python train.py --activation="swiglu" --init_std_router=0.0156 --lr_router=0.00119 --norm_place="pre" --attn_scale=0.177 --init_std_up=0.0204 --init_std_down=0.0 --optimizer="soap_variant" --warmup_steps=200 --schedule="wsd" --final_lr_fraction=0.1 --train_tokens=653500000 --steps=6776 --dataset="wikipedia_en"
Below are experts of layer 2 (counted from 0) of a mixture-of-experts language model. Rows are named router (the router's row for the expert), gate (a neuron's input weights, with its number), up (a neuron's input weights, with its number) and show model dimensions 0-255. Each number is 128 + 24 x the weight over its row's rms, rounded and kept within 0 to 255. Numbers have three digits each.
After each expert's rows: a language model's description of what the expert responds to; "gets" lists some tokens that make up at least twice as much of what it gets as of all text. This comes from a sample of Wikipedia text that the model never trained on. Tokens count by the router's weight.

# expert 21
router:132150106125153142140128163161157081136088124102120137108153121106126135118153120105093171084101138108144144119136110103142101166115100086153159129151140182123112101123106155093075108113084097119150136092149138151090141158156115167163158145105118143131152101120130152071122109141142138137106156133121091127128096139096131137114107114153127124101096156104096144144164120138132099123161117155144122150145084140134164159141143116086152094130111122125130162100129180126091120127102141137102119102098107091132133141146152131139146176158166118125152137142147116140076128118108145148113164115154110087073129152132099128143129104131139159112114119179075122099159149136072117088092155161096092130139135132158148095145146142116155177101129125153117133128169136111140122096127108
gate0:136112124082099126094157159155109147098139137157142145095125112089121170146129124136129117126130167124115100158121193073139153135113136159108124119153154081120146092125131103107122122129123147078115104119148147113145175144176173129164119139134100162109137156144117165144160105108165155123135179062103135108132143105134136146110170126126136109117127116113128129108118107149136147109153130157098131109156148134103083106139130136099165107180143103106107119141145146148155146126108145071107116122154118119124139138116128146158168129115131108169117167130151114122166154047103159142149135134137132133141094107145082110120085142116122118137130110141134116146122137150101162187142101111118107134116119139111166163214083147128156131143139109145129141114164126137151132164134118
up0:142116106146125173113159152150125122146149122104124086160132154101122162158126116164151129139154116128128139088117177116146151154129122149159103166121156135116143124141079075155126162121129152106111119124116121138127146131116142173216118087155138146137129123133138154109134121096108135118147132111087153103112094100129130126157142125107126151116094093156104118174111123153140141070132141169156133103162102139097097159123135123144145110107124144147083136130165148109124165132116131106134080155130101165123137109133117124199092091146122134156104088113155118121119154117134124127116154163167140170135167132169156193129131129111149125129126121148151116158129113140115127164120149097098113090163099171113165114130111116073125105142094164125106134090148146101162130105095105
It responds to: Backslashes and commands in LaTeX math like \frac and \hbar, accented Latin letters, non-Latin script bytes, and pieces inside foreign-language words.
gets: "\\", " \\", "frac", " $\\", "202", " X"

# expert 20
router:112137142122149131160135152151135118141113112161171110116072159140121148107130127136146143119102091151128099122149148151120109133087142089091170155135109145096104171148119156143139138117148140136082176158158153124136130123161167161109084118085095107078114141087132091074100123155167138132088125141135170096109144143133119129113079144150124122142112148120166158145165149118114171097132132105191113137147130087167168161125173122101162154130142108149093112138112122129118082115159102113097160150130185099138096086102143112113133109147111163126100141143116153131143129145110111125118111103114102117109158122126094148145107124146155083118139120116079134169128134151114176107116136084156105130117090141121146135091105114132133112157100170131125136123138107141132153133128141
gate1:118138147142102133132104072119126122143147130098116153152144149158100115149100131117106137150113174144084088141150154122129107109149131120129144118134143155108166138125157117122101156118134142158138082155165112155153107119123109151098154131130150130122119126112103115121120134110113186135162119131144137143108118132142135149118134135168064138160134121077195123140142116135129152059137130092169138163172146122124141108113112138117156112124161124116130151180085140178155112105135135102144115089159130148119159148081182126129121117135106159163060136111114127137145112127144112175084099123136168127159164130105136153141152106098129123080094121116161101140139172154143154163114155108145126167120127113131144171083175088132142115127106155134100122088145120133137120121171152
up1:146131167121112118128112115171149128176109126080136147097118173094084130097195170127124119108127123146130087134122081123126162128097106100154151129135141115122092169112137120163132145154125139127142120176090108138115127130130134073129186143154103086095097106146113082091167165145064104161155133152162098101120124108098173155124112101101131144089153103099116136140161103117141128121138122124081146158103167107129116170098153102135156152164151141123132149095110113109136166158141156100126110171103154131127149150090134146141112140070165124158148126121109125164150111125097095132161079144157127122149117105123148134148133122111109121104141156131144124122115096142127141106130133122125102116110133116139143167112111155182129150132096115140139153116116110123150131163104147
It responds to: Nouns for stations, railway lines, services, towns, cities and districts, especially in railway and transport articles, such as station, line, town.
gets: " station", "a", " service", " line", " stations", " Station"

# expert 6
router:141113128110108130170129130140103121148148112149097171124113152157140090151091124167121125126103147135127155150104123137135134140129122136061108106116104143124139072149091125111140110090143107157135135131128165149142118167123157094173110143151115133123137160132106141112089162124087140154127100100108178106152165123111110151134101113096092137095116125095157133098151122103128113087142166103114150090058095101111084119132088167168120114186120133127179113140150108130169120129141156145095125101135077111136129133137102160125143130197096120117110084139127140116176120140128157170150108142107122152123117129169129121119140106162099129108128143116131159155108116166151142102134092103165116164118115133143106130152161132143154094181132142160109137146125113086148114114111137
gate0:120156088123135151140143167129183144114130132111151157120184153122159128153121123082123141115106155137123107133139101128114160110147136122138145110135062156114108181081092141100124121150117138141145148173097137143120090132102109089186135132131107163112127150099122128160144128151135135114130125117121083146128129118108116120099145085126148164097139095118095117111164142173141109146117131116114149148118120134131119097133114109119141150107135147109151086142074133149120121102182133094078133108129134114137126104118150088147103123077136075096108121130137117110095110180116157147136125130166128119126139162119097135113105144129159116120131103110071088137116110071085107134138079145093139095067169148097134164143161104130162165141094120150100124110127113129109128160117107
up0:111101122121111097112156153114120127120118141127129138137149156098159126102113116084164122112144074067138114120103152112104119170137125122133109135130108107158130119120118126136171119119100150101102097110150147108152110169134156136124133124127137130123118084170128130131109150179159137138152136144141121145149122130141144114139198179049106126058123141141143113151166110125119117156099117129132168131166096096104074128130121064123143108166144090163152116099151130133144132140127168124126132118142121141135137126088149144106125103144142137143095115139143152103122145160127128118089109134132142090142113155095107132115123115133154130143137124150107144094106161114136177137155099133126164108063147117085149137138135114138118075135143135198124119161131181144130084131193121
It responds to: The word "as" after verbs or nouns giving a role or comparison (used as, served as, such as, as well), plus became, called, named.
gets: " as", " called", "'s", " became", " with", " released"

# expert 53
router:148106135146132109103101142122114099145160136154172169105105163165171128140111124139128125122101095113094140111130124109140108181126135130105140166116147115151134162115115141147168110072139119182139186122148140111148148133154114128107069120113127118090092152118098155107106151138136161134138145161090116120133118128088081141103117128134137155137105146111117146134179136092136154106120155168114110109102110172110169110134143103149154127140137153146172127168143101151123099122118103125109121115158087117116122107115134134116138119124146197115138117115144148120143121132119153120135150124125123143127120147146158134132115150130106109092167126166139155149177130131120134118092108140146130151088069115134129157183052148166102140160097156147150149162071170122162164140105108
gate0:137130122094133122136128138127147115097162159109142115139100119158169099100118109168115130126137172110113138106128172153158083110132147130127139118114141146123089164097142121107123109155146128113118162137123102151141121157121191151106142118142167170086095102105149112142179160100093110110150109149102115151121150098112134135115110162111158157139142142140122137115133140113102117146098122188154087106125131114159134127136092175159122147128158139140106074161090074163115149141123167085156177138110137102088149143160112103146184146121124130140149129130100123101109077125146137109111196136138147146139156129142126126123127136119104093141133135142129202115082115116150120112170128125133145138105102119152110110138123097146167124136152118137122187077095136141143162139144160
up0:122159134110154139150141150138124136118075121128134106076123136147145145125101149105103140126150075152128140132075080154133110124170133109098104169117126135107155138131106134131109131139113102131122090156162120151137124140107132123135101133088152140128133132117156155068151102148114171154113101185144129143132110102100175143089132142141123160136113133157119142125103157145120099167153119111106138127135167126053163137148105090128137115076115122098111122122122145123130100124117137148162094116116142130110130143101161128112129109109089127147141099168120140118135045036137144145113172133187140165121150122106136113126153106178149132130169127153124138138134151125132150127192147135127120143133133107157122145081143147107153133134096153171147127124173139159112126121142155
It responds to: Verbs and particles after was, to or were, such as brought up, set up, built, made, founded, established, newly constructed.
gets: " up", " set", " built", " made", " down", " created"

# expert 28
router:130131105116131107136179122162151100166123171119132143125075156172129152094138116150120121094143157158114114094123083144120118142185108115159130110158088128154120137106108122123137169089144139156147159136088141092128132100136118134147105138122111119168109124145149145110158106168145149100105138150153159112124139128177093184124101126135155147074154151110156072121164100134145132151118146146106135087091133102111156165126110131120123153163146113138117070109127108162118092123123098115129125130123148111135140117105113147170155122114111132117142147112153139129160104127093101087141100131115165161149147153126143079103151133163081143107163111110158160102106157115127093121120127124093093126102126111094119145103111142147098175124100168112156106145151153101083138089127149
gate0:110092132136163125141142101083147090134128126148128168133106156166150178134168124153124174130168163093095152138083127115153135152159126100179133119128162140109105187121122102177102183165138132125143164130114146099137122110145114125110115114105102126142098102151146127119115127148178132129162114130129150082159106080139130143123127138108121087135162144138150124154157146122126108097093117149125130109109115123085118151164144126145120083134117109142120116089120094119138151087091098179153128123107099126152082123146099150123144140138136096099111147105096090121141143127130123206108127123134082148122131126115113135096145122120096145121160101179140144117186125101105122126160112144108111097131082092164089151125116130164128140120107154132127114147123160095124083137140139
up0:125151133105154149144090116081118136095108135132146153088131126112134135160084098123142108144117113126120130137162135147115108128116173152088158143074089100099147094125106129154161115069108104131148079133144075129086163120111153115165143186154129156124166136114138137138127109148101150130120121177164117131136137180117115152094101150183096180142156118135098153150136111150127155098141096107133140081142137175123148109174124140119136128131131111131137137127134127085131097157114114108099147118134093089134182128109144127118107160176130146118129124160111132106123176132133165087165121131142120149118147123130160161122123107181090096124096146120137152151096134163149127123117110108140123115096163138085128126135141167125095168099107124137124109122127144170115141119170160
It responds to: "be" after to or modals (will, can, would, cannot), plus been, being, have, and year digits such as 201 in dates.
gets: " be", " to", " been", "0", " was", "5"

# expert 42
router:106096153103128134154092128097148150113163082158110157125114127128148137130146113108130128153136094171132138127117123124132164080142137145126141073166139120114132084160122107121104111135143124126055124168138149164172172135117126102132175129127118152138147092119122103173144148167131107093145115138127128141157119138159141133124168147124157101115116127160092097157094133100110112147136104109159144131112124100147116124145116159121139114073132143144145140136139166117147108115129154114147123138175162114137069128171129094135126140126078143111140179103096113111141124076177175116128131118107142119150121098126114148089119146131133108167109060109127176122096106154122096129077140117151152130131179170144086123159131145134105170114104112125151169143117118116176119142118121
gate0:131094109160172140130142145118154098130138119143169142124114098117106120136141102150115177134159138090114156113139148205145141102126131132095171129117116148163094150100108102120104115127135108115186171114166115106153109133085132147101139128135103160091122136124156131136176132147135147139166083115178152091147142131117128140143143134117144101120138147156151120111133156158163142158135185136161090088173138138099194079115144142135077114125126124119123149100092140115084103099163110114136147155142119123125111078138170121109130111133162119124117106150133094144124121102147101110107125136109166114131150118121137123179081130093146124136099096115148088128159123108071117113146099101133145128068108153125105114161093132138141132099153157112114126140125112144150134110100134
up0:136125122075133159103082113136108092175148086080095123136091104127083097107137093115153090112152120119099128116151129152142097119115102125116144096111134125117124123121149120146158111128139105152133111171106144151110133152150157119141118131124141124098174127121123140124131117148164157090142109123132148136139126139113129128102129148165113122168169178114136167135127146141083096138127139122082111113179156132155107156137135121087131147106114154163164138130144194133124152134128121112091145125110058150170133151143142160073135094098151093137143139142101115140128145140113183139079102086104128102183142140157149118138121108117112177138134130083163130183106133148116156104126123166100097143125112125135079122126153104117139098151138172105134146079149111109118147129129126
It responds to: The word "of" after nouns like University, part, member, List, plus the prefix non- and quantifiers like other, any, some, among.
gets: " of", " non", " Non", " other", " within", " among"

# expert 24
router:144157148142153131103128136127135161119139102147153136148090144142146108151119106126086157107129139089161136102133120131111136086154149185164121133150103126117157117160139140106143137123087166127129148121140164107144148127135169122151114113129115120150107124158156152153120123118135138136088135154138107089101108106139131128122138115187094094176093152106081103159145164104122163105117127110144163123088153113131144094132091115131146147126103111100165155140101101098125075140160100111149167132164130147100133088100156101166135125157141168119150125124127123104139143119172152138061109147126151143136144146085151165140097116164141152096127133150088104135127139131153186124130152108152152116172100114067086176142119140097132104164140146158126124100151167105121110102107152
gate0:123142120109138149147070118152107120077146146105137104084134155104133110141105150076132137146131092147114143132149096132145155137085127162119144152093145145134139117116145139148103122151130156131121099184089173119166175132119140128143140152185133125121148144155141122101077135145150139137160157120145106146151144143139106150150140114133148117122104103117129169127114092141153146133129119168108119138136139130124122093165158085087081123161130114140136109133125148152166146164139151124153122130105103115107143133152123182104070088098139134144113124106130109086127087151131123109106139147183077140125157146095094172108136101095133085070132134121128094149105135153158126145132101148108160145109085131088093154126092144099158119077086100123122101146155155136116115127131157
up0:104134124122106108120112150146119139154123183108124119139148118123090189136133153104120128104079116106142117116129111146148136163113132105112187105168160130154114147119140167117160149147118122129155169133100130094181116086130147146123119141076100084126114110114101148120083151118096123161112099142142130171108110128094121146106111135126174166146102120130125075154103117143098142122130119130078117137125131116099155154122153159168108130132114095091155120133123156144152090117104124141129135132170070172154087106148124111094138124148091103149135085116124105154136158117098121141136108114100096162140123113151133117091113157134119170125203127098114168096121124130129115133134124118150094121126136122128131113091123169097129125107138136092197116166149157141180133108155109
It responds to: Middle or final pieces of names and technical words, like -ia, -ian, -ural, -one, -ili, plus "sat" in satire, satellite, satyr.
gets: "ia", "ian", "ole", "ral", "y", " sat"

# expert 10
router:110077083139110122165105111120197111122127128142136108115138112154114103129142118160137134124123121125103146115122078146111156155145161186127155141180137082132173098152103117149123111104152117159168115122149109093156161133139119106105155134158111146165156148136151136088143146137134092133126166133145137165140127125113182157118116076179080138114193104141105146099104138132116120107121087178111150180134127108153180132128115137118117108128110105188119138127157156086110152153138113138134138134144148168108141115121131112104113141146143114130158132128081165123135118153133142126097148132163132136123121144108160147104120107127116165098135111157153111157141133135157167100111093125109174126096153154082167125133158128100119142089129182136092144128133116117140105132110123
gate0:118108125134156093141094127141144116128151106169138129113117115140138143094107154094099140099145122135102147101113162125128133146139126137122172141186133179128128146121130160151093084096101099161116144110157105121135089127077136177149093123132182111126139101146108130162114142128134120129133150124150093125091152179138107140117137109121157197131159143142140127088138129114100156136108151137155140119142142140079110138148123155097146156083121143128155117136140147128120149155164132109141107163148035096110106131148163171129118138124126122153151150094086137142149139111121111103137122066144130149116128129106150124171139135163152144111082107149172091145180127140176122119112083083136147126132131126144098105147110140152111090121151122118162150112133164108118095108140159
up0:161096129127160111149138162130129168143145129154134152104106171127114144123133163141090070104119122141138179159150101183088109134099138118145144171131109142125107103166133119121136148124119095148094119154053118169137166148117086092145087139112154086166156122116128138097112134127124139118113141113121155109132127129133153134137142149154151113179114092154092158129097137165158090155121170126112126156125129131167120090126183123125098097131144156128095125139118104113145120131101103107135134164136119097116134152139155138098159133068098112100117130103133080127144097161110139128115125114092138083098153127132141126126139158155137132130121138144145121057088113176112126135121155170087113126098119152131162119131166158114128129120190150148142153111137106138120150154095130
It responds to: Mostly the preposition "from" after motion verbs like moved or away, plus "to" and "by", and the word-piece x (influx, Marxist).
gets: " from", " to", "x", " by", "0", " From"

# expert 61
router:103094141105119138149084130098162116138142150151108149123164169140152160128141174091130144156151143108103097103128115155095155098107089095165145114145135127179111128105126170150106108136139146087131082110113118110123132101132109149107198130147158169141146105179077158134139100117154163170155124145120122171128101147170130115102147090106119130098121140122126145101115091107102098141156119169093157123166137136105115109117102096171143092136125145103126128128098117122095163104146137135116139168134109102136101119109108120101150131093117119162131146120136100161093123109114109178155137136103115127115136138113122151097157146075131138162076137144153093111114126145129106143095160171107123104125115127128122088101137109097118119098121093115159140091147131163114081151148107
gate0:117121122107157143146191086105119143128120161127110133122150102134137175127103143137168128132116156108155074113135085174128142150096126159145130122137146191082123119104123105144101142098095107140133129147159124165106103158140121166113128184114149106121073153107165145127127137143083119122133174162146131146148124152146130110080119138130101141141151128152118157128125119135134134124130148164113083122134139159139174140149132096128172129089119118097158128122104152159106143163103168153143112120120090160144110107173140143145164140142141051137142108115109188134167138139141155102136100128132155151087109118082165102131122152118148122136105120156140112111151144127105122130139156072109123106113129108164164164132172123141089149140174094145162113114131106113117143125141126
up0:108138154111110150141109088114135138177101150134143089134141092164133113131131161099150120080081105138123114128138138164148099120125113152131125083128155146116110124078130124076105204139120137167110099100126137098119115120163093171125144143129128108099053121104120095162144116122137130132162115133136140146113123149124133097147141114109122099095123153131103120137159103133183129128103118181087106085120142163119124109124179092096153137115129158097049135130098140135113117156105157116149171116134131142139142116143130128173139131124129117137144100131135139133118170128144148063131118139106138116103138171086114127164118117129131130120146075108140165151120164134126098143165103161088158088147126093133142113136138105115119124144133159115139143083085117135134118145084134
It responds to: Bare space tokens before numbers, after aged, table pipes, colons or commas, as in aged 69, Beam: 18.5, November 18.
gets: " ", " mid", " fif"

# expert 8
router:144157122156151144089173154118146095124154124107113141107138089131133078144102109147109141121130136090138142126185155174155166098127122154114094115107111158114113120158120154139148141111103181100170129129116131147172132089116132121117127130142112121130145144187115136120154138086129140115128129134119105084087128067118163101131139144100146140170144094067115141121155111158069153121088102109110112145099141135131133147143120160096149148131105114113159140164165154058152154129126130137136167132100096123114095098144140139092134142131122109123134102147137157137112097134109116157074106101169120153142138129136164144132096162116116137111150092128092115138145136156151130113137052099132144146122132127152153130150146154102111115137112146153098078126127073137148142137095133
gate0:113121112097206156124129119121109156120129107099116128127137132117115115148130112102105111125163154152143114164126091118115121154118121109112135141118133166133115113152160108131110094169130103165128131081135142129142141185141109125102115156149107129141148097153130120123117108131133124110067135087163165111080134156135123119140113158110140137102107188137108057111158145101163109073126062103143120102120132130078154095180134095129165146097104118163162146112119140126126109122148153106120142129147115092124150125130101122147108079104102201079127102099122136151103141114105116131136116149084153122135131080132125122153143134147156162112178151111123122117153108137127170124134137153171181150098110123132168111135132150103139120140098095137132096098132158111107138138134114
up0:166113137115094072109147172120087155121142124142127130150130123141154118163147138125129123148077120143107121110171119119144097130130112098154160152114125168086104127131162072125139136128136122150156117114095150123124108163138142116139119145087121120161130124115112146105110093143124121112104115100176138119153135108118103117149131146132112139113128163129125157127142117144116132173081137150118097138163095122099104113128138112108084114144138123133134099111064110200105127121084071135122112078152142103157125159129082093146115112154092120140107124137097128137146128135122154043145146115125174123140153112128148156097125130140106113115113130140139102097148152142146139098116158203120137166136110097167119113124091109156109124120147149171089143161126093142071132133097169
It responds to: Word pieces ending given names and surnames, such as -son, -ley, -ton, -ford, -man, Ly-nd-on, plus common first names John, William.
gets: "nd", "son", "ley", "man", " –", "ton"

# expert 11
router:086126155153151120121121139176172102131097156079080119117136130098130121088116113160121116124107178124136130107143124128135131148144113125114143124144091168113152149175116133135155103156147114160096120095136065126070169135135115140115092119107116111165137117122129146082104108119121142141108126148138132122176117171119115124103112133130145155129131111103108123162155112104141165114147121114149158151120139082151152134135159157171175130103120160073093178182117141179133096114167148119107102094130156095113156116144146132125146173166134133117160102139094163112108142152101149135120135083145115099139156145161125142098113129129121119105094150109139139095101130149104126101093135156098072142115125136131101090127108115174102142118125125106126108149157163178125123098128141
gate0:104121171115119094094129106138097098114124097116142126128138123096132117145127164149092113091119127145097121149104171125157135142119158147137085129117125108167127093154101141126146133120105100140141106102120158160112115091102132115192104110141088083131125116138104093117102112120112142100083163118182147152143086141115157121139134109160145133154103128114120087132089136128148105081140126162144140159127154124122173102131170144092113118101148163136148056118169143098153102140118127142090115097110103136168127115119155125106112172151137097135126106095142102136134142104095145167124138121147170125101110109103115156155095153125106164109133141168104120107118131141116134113127125102125144169086098095120154140074127157174102154138101118160149196100133125137166106126125156
up0:138126114119187094138153130124144127113096100126135131110128146175139144138148099159107133127125071181092094097125108164141124143150124103152108095124115132151137141116095116105137110100096156106076112155116114156100117082098109127157125094134101142127177129138148136088113112137097109174136114122128124135136054115110133107124110117081110166117130104117128129140185180125145121145148169146110103163125125121140153109112190126148138083109110144118140132124132140123150123145152137131145144139135105177121184105153093067090129173144155088153157127145132091158155113152098166137092111141133145143121117123117075152155141137127123181084108091122120100179151145136116129114143109146149131105167116148133166123113146138111118114109110124133125107171102131138149135138113100
It responds to: Opening double or single quote marks before quoted titles, nicknames or speech, such as "Indian Charlie", "wooden"; also spaces before table zeros.
gets: " \"", " '", " “", "\"", "/", " (\""

# expert 50
router:079134172124172134067086135164124141159163129167133121108084112088133083121141139123105090110140143138105098168122134116164140105118128162122117144141108131135098146142125158118138140093140105117161167162146150110128122118157112122154110129101126088073130129117071094138105114155114084097168133119118121140155127138137115072105120150109157152118154112159152103091096161124108115164134165115147116162108112124147122139126157146093117133102133135119103138124165154088130134109150109110153098143088150133104133087119081171112127075120132115112098120144133119104143109159107088093132115102114126129159099121143131127141127128141164109096134149095133140126109157125121138096132098070117127130123115140161147173145126105128113122127118166131061124169133143092175123148106186
gate0:141136131089160155111134171106109105143178110106105089132138146078120136143156114086124174145131104131149154087140107112123129133147120091107138143136098153196131131130107141138085140129133128144109123130102139143093098123121102092151166141084161137120135130092114133171134115164157115153142129142154132139130144126112153135124118098096145158119132098116132122134127131105121119142142144107130158186142118124121147106135099078083098128143140097107108108097153125108089137161182117113130116139160144162096084101147091130091147137177155147081152135084131136111086134146086137133099151161139142133147115083066167163114092116099143162118138115125141141082080137100151129124128137109103148133144125139125082084110114107147141144142132126127187131125129149088069119130129148
up0:155115156095120123115127131151106130091089085134121101092108158107122119124131130117118136137119120134124104079124078117116144102126114113168109088127130120146167123160074185112103127142122123126095117151115123130145119125117115142135101101125118129105119185124072167154094133102137093138131131153103133130152116106133140140143119131108148126171116065138136111153168133169068141126157118049109138183147108120101148111165133102113101126148115122120138126124110130152109168124151127128146105127078117157115100086133152106129127143062155158102139147166122161105135160167139183126111156148110157134170088111118112138106139098120106139111120154136139102126153154157140133148134109110138113162165088134116116065127057134137129158142142147138159136134145125117082111113137129
It responds to: Nouns for institutions and social groups after the, his, a, such as government, family, Party, University, Army, plus reb- in rebel and rebuke.
gets: " F", " government", " family", " military", " reb", " office"

# expert 13
router:127123063113171140119101116110112151147064115117136116124142154152108147136128150161115091125054112149168167105102140157131134115110082148158128080137151141107127098129097152125147096123155081118139079134127132130117130114085119137152162145128124118105133171153132137139145146117137160140154159138128100126121133152146165157147155168142171086159096088115147130144113145129163112097096124090152150158103119093144123162133178177132114148097109103179136159148116180140155122162151129110150122132106124136119117113103168101161110145107093135146153123117163079108098111102151147093108099102114147121134148091172142159151131132100140122111114139098130110110131102136117096146118168145117128098103181157141118149152129134140133126150103120130166129134129137077122119100112142
gate0:127094204145151137142151157122150146099131122128128127113147143088139159130107096115125119163141143147110084109141145106148155133158118134100130124115128122159127081152071136130152087118159164079118113131162116104099108097102099125077095105132111112176118130103139131146110103152125107086145104155146155133126139130136154112092103132083122121151107179110129111127131110099143128095185121131154102126124148135062137164120080101104093119105083122141116141106141106060083145148122139095103144146122155113117112140081128144114137122092130101133138149157117101112148126179101125138110162163151172120136107126121137159139103145076123140106118144134111118104138141142168126125161103115178114125117185168086105128133138124117131142160115133113142124135101080136139113100110140
up0:088133132120150124125116131140127190083096143187184155089183146114136173108085109111137116157084170087130152128100161076117161111118118123148152122148136133116096155115160149125171151141158166076153147123137102137131119119167162123124127091144137135160165152104131160114103098136159119123123107110145117129137133137129123118109137132110140126104120131102111124150106083121151158088136148154102121120159107136095126112107104112154112135136063163138120128178141136148125155143088129093103121159097130110133146101122082121172149070137128117140116136124148110175112110142151144129131088149130152148146137117131121071134139152160071125137123153117154139163166113100119138096137113150128119104124125105072117144155124151151153158106130100179102142128135144128145155137105128
It responds to: Opening pieces of names from Spanish, French and Latin sources, especially V, de, De, Le, La, as in Valdés, Vives.
gets: " V", " de", " De", " v", "o", "V"

# expert 3
router:102129167087135145160090123109141167089157107166104138119118136178126127148118110097148099174106093171130119158075098114155148093131135136101126094130117089096148131158150118151099115113155138152062139175135125159159140123103128121124161140123129139129148091121104122129123109164146127100113113151118131111147105140162109105149130101119144115129108129139145142143119139097105113144125113109158159124106137120135092149145126132123180084089136105110107139144146160102192121138167165106124081151127163147137084132137124115137128104157071110114146155118123088112119133103165184115154118105071155174150119134157134156122121170151147064160116111124132157102104090107148128114107148103125109101139156160130138150171111160164110134170116119138122137158141139120132118145125145
gate0:133158106126132108137138133072108111155127180108166170173200145098093111138153171163135113101126121140151124137118147153121092127174131163091112115134117122139167147136112092136096115110147144126119200162135095119139133135154116151155156074110113124090143143107106076133133101130112151123093159154120125099127102120090142156128152153162125129147131124140105124134146130163161088114151168123094087161163151148116149096133124124134096103131134118131135137101137116132095112154125139113095147119122133134114101160089131114097111125105095104146105178105116104160110177059113100180098130141133115133119134131167139112143150103103122123122125157107148114129099098134143166114125122143128131165134140115135155149131135114106102175172151159124148162095120114116133177153132166
up0:078081125126097086114104122108141116107119118143110084157107113176137106177107110136137121155152140144136141125134169142144139136099098124145140124149152130108148132130083124162147141130130127158140094124184102108135153134112136119162137139151156098141134104123100092161138134132158116116137114174119113135179133120094074151107127119088139130124100120152115164113125138104109143135124106175227133069149150140175133135138143124106139123124085151089157069131135102121132073132109133130095153158118096152130137104145176136129120139141112166122103171167131115149138092114146098127115123149118139135120111145140113153083114188150171098098153082115126150120112146119142114125176109133133139101135112110128089101138133148091134104147139132101105079127133118137124084119133150
It responds to: The word "of" after nouns like episode, head, part, number or area, plus on, some, most and region words like state, District.
gets: " of", " on", " some", " state", " District", " State"

# expert 36
router:137095133159121154158088130136118132121108145116152133104152157120105101132180135140092157104136120106150096091110102149131164078118093087144159122105117138156129137147181144124114148128097119125129135132141162099096149122129105148161132143127119106165173090130102138096084084132130146129136133149082126109122104136152098120140108126135138119114116141132149152142077114108171151108139133086119106118119095116171150131132148098100156145176126106152131179145130170147101151102121107117078155097114109104142144144130150135083141153121153161107134128127126141139143130090081117116147090155107123071095151101166169160140123107129126101133088107100146164119120114160117136115174143159117135141117162120103156155109150130163116201085130130156170118148120131090171106134111120
gate4:115115200106105143128148115152141122098132082102110125143126148128077133168116101148142119155145077130144145127136136153140143121101112132140122087129117147124131085108134185137124158148108125124136139145134177147122106110107166107096168070149076105133147114122111160129090121153169127155156113114146125176130163132154140103134149179134114121130089156132159110133120091148130129123104173092100127115132124135115109103113111150143144125119129061115089132107124127162142140165093144095124122095142126140131090139125175125104149142155151142125154094155135084133150131104142099140111107151103139162109113111139144071094127120128132130115153102109079075137124085124136152127081123111070164153110157139118168159128158127137119121132113090094178119144126146166159123139118114
up4:123121104111098160092087141120127148132134161191140156113106086128128131145109120127137110100126142147097148145152151126074090147165129133084102148160180100127127147108141143104137145110106119108121158143121121122136107139147083111152108136096143110084088160144145111113165132083141117115098121127109131097129130167090105132133120135088121115075151093137085120150148163141131145165159140183138141101106131154172141138109151111134160153140159163153153121140125110129129115091130099165126153170132119168185134106114113098159103108136146119110084158110120188119088142138131134128130132133118145120129144137147079171156196121133072096176140149121164125120156129127150068125141150115103112129162136141141109149151112155122160119116149113118125110148135110092130140111136150
It responds to: Capital Y opening transliterated names (Yakobson, Yagodnoye, Yoga), plus Sh, Q, X and spaces or 199 in table cells.
gets: " Y", " ", "Y", " Ak", "199", " Q"

# expert 41
router:131148142155116144102191126138136105146115126147144093121147145111147102109115134132123121113171111091131174065151126157127115149130111134129106152140123091103147148107107085129118101149125110099144143119125118112112151145104135142104109138138108118100142115162094131077174095112142092122129099112161121148131106128149078083134142134133095106151111134187132140114158114127132113151181115130142102121092135145122115162133142153177173119141107128154122163102123190135117078126135136136139102149120169088120132155072153131102105161082155089124144119143115118123161102128130112158156108103102153155134128168125129123101128129108159130065115141081135164135166146151127129100061091088135118145115149166112174120132109132120106130151126129148128122102083171126106106097153140
gate0:138116140144114189153116080095143118074143145121165134127123131134112164122129166141176131156110137118141098148172131124127185168134109107153154122145105160064095150145157106093139140153152149137115147123106135111162149133160138161158125159113145106131111137096121153146135136115109141129113118146160119123179119135127170151140085124124116113150110138118134126166164157106173094142114096137118132124103144115107136141158099102153149090105114103122124115130109163134129107184117146150131112101155161157129153120106118175155140104141131125104128136157071125112190114116132136134141159132107123122154126160146051136159148129107122125126103090126100115197146143163168108150133113126147114104177157098103154128125161139151131159139108152100190103113143139149130115128142139
up0:095120156120128123090137109088119118109105121141116116113136149156160152112141098137178086148082138101081142140131115141184131116122145190160137111127156164147120129121079114110070108126125107126178140112131103100120118147130155172119117087093114131139120102137127148143129088088122080123162105125150119114163126140130138136147151118121085122113120127128182116140139070134093118109158155143120148180097149146116116111149118095110096104120105112127115092087105146140159097149093154077154094065108137129145126118148093103111117118137128143104141143162153117134194121151138108109139127154108108137135144115106137083162133115095158132106129121113125129144155169150134127123152104124154133125147187122101138116123174134132105119138129132081193134082158127151145116118127127
It responds to: The particle al in Arabic names and albeit, end as a football position, and lone capital letters or numbers in codes and formulas.
gets: " al", " end", "4", "K", " Al", "R"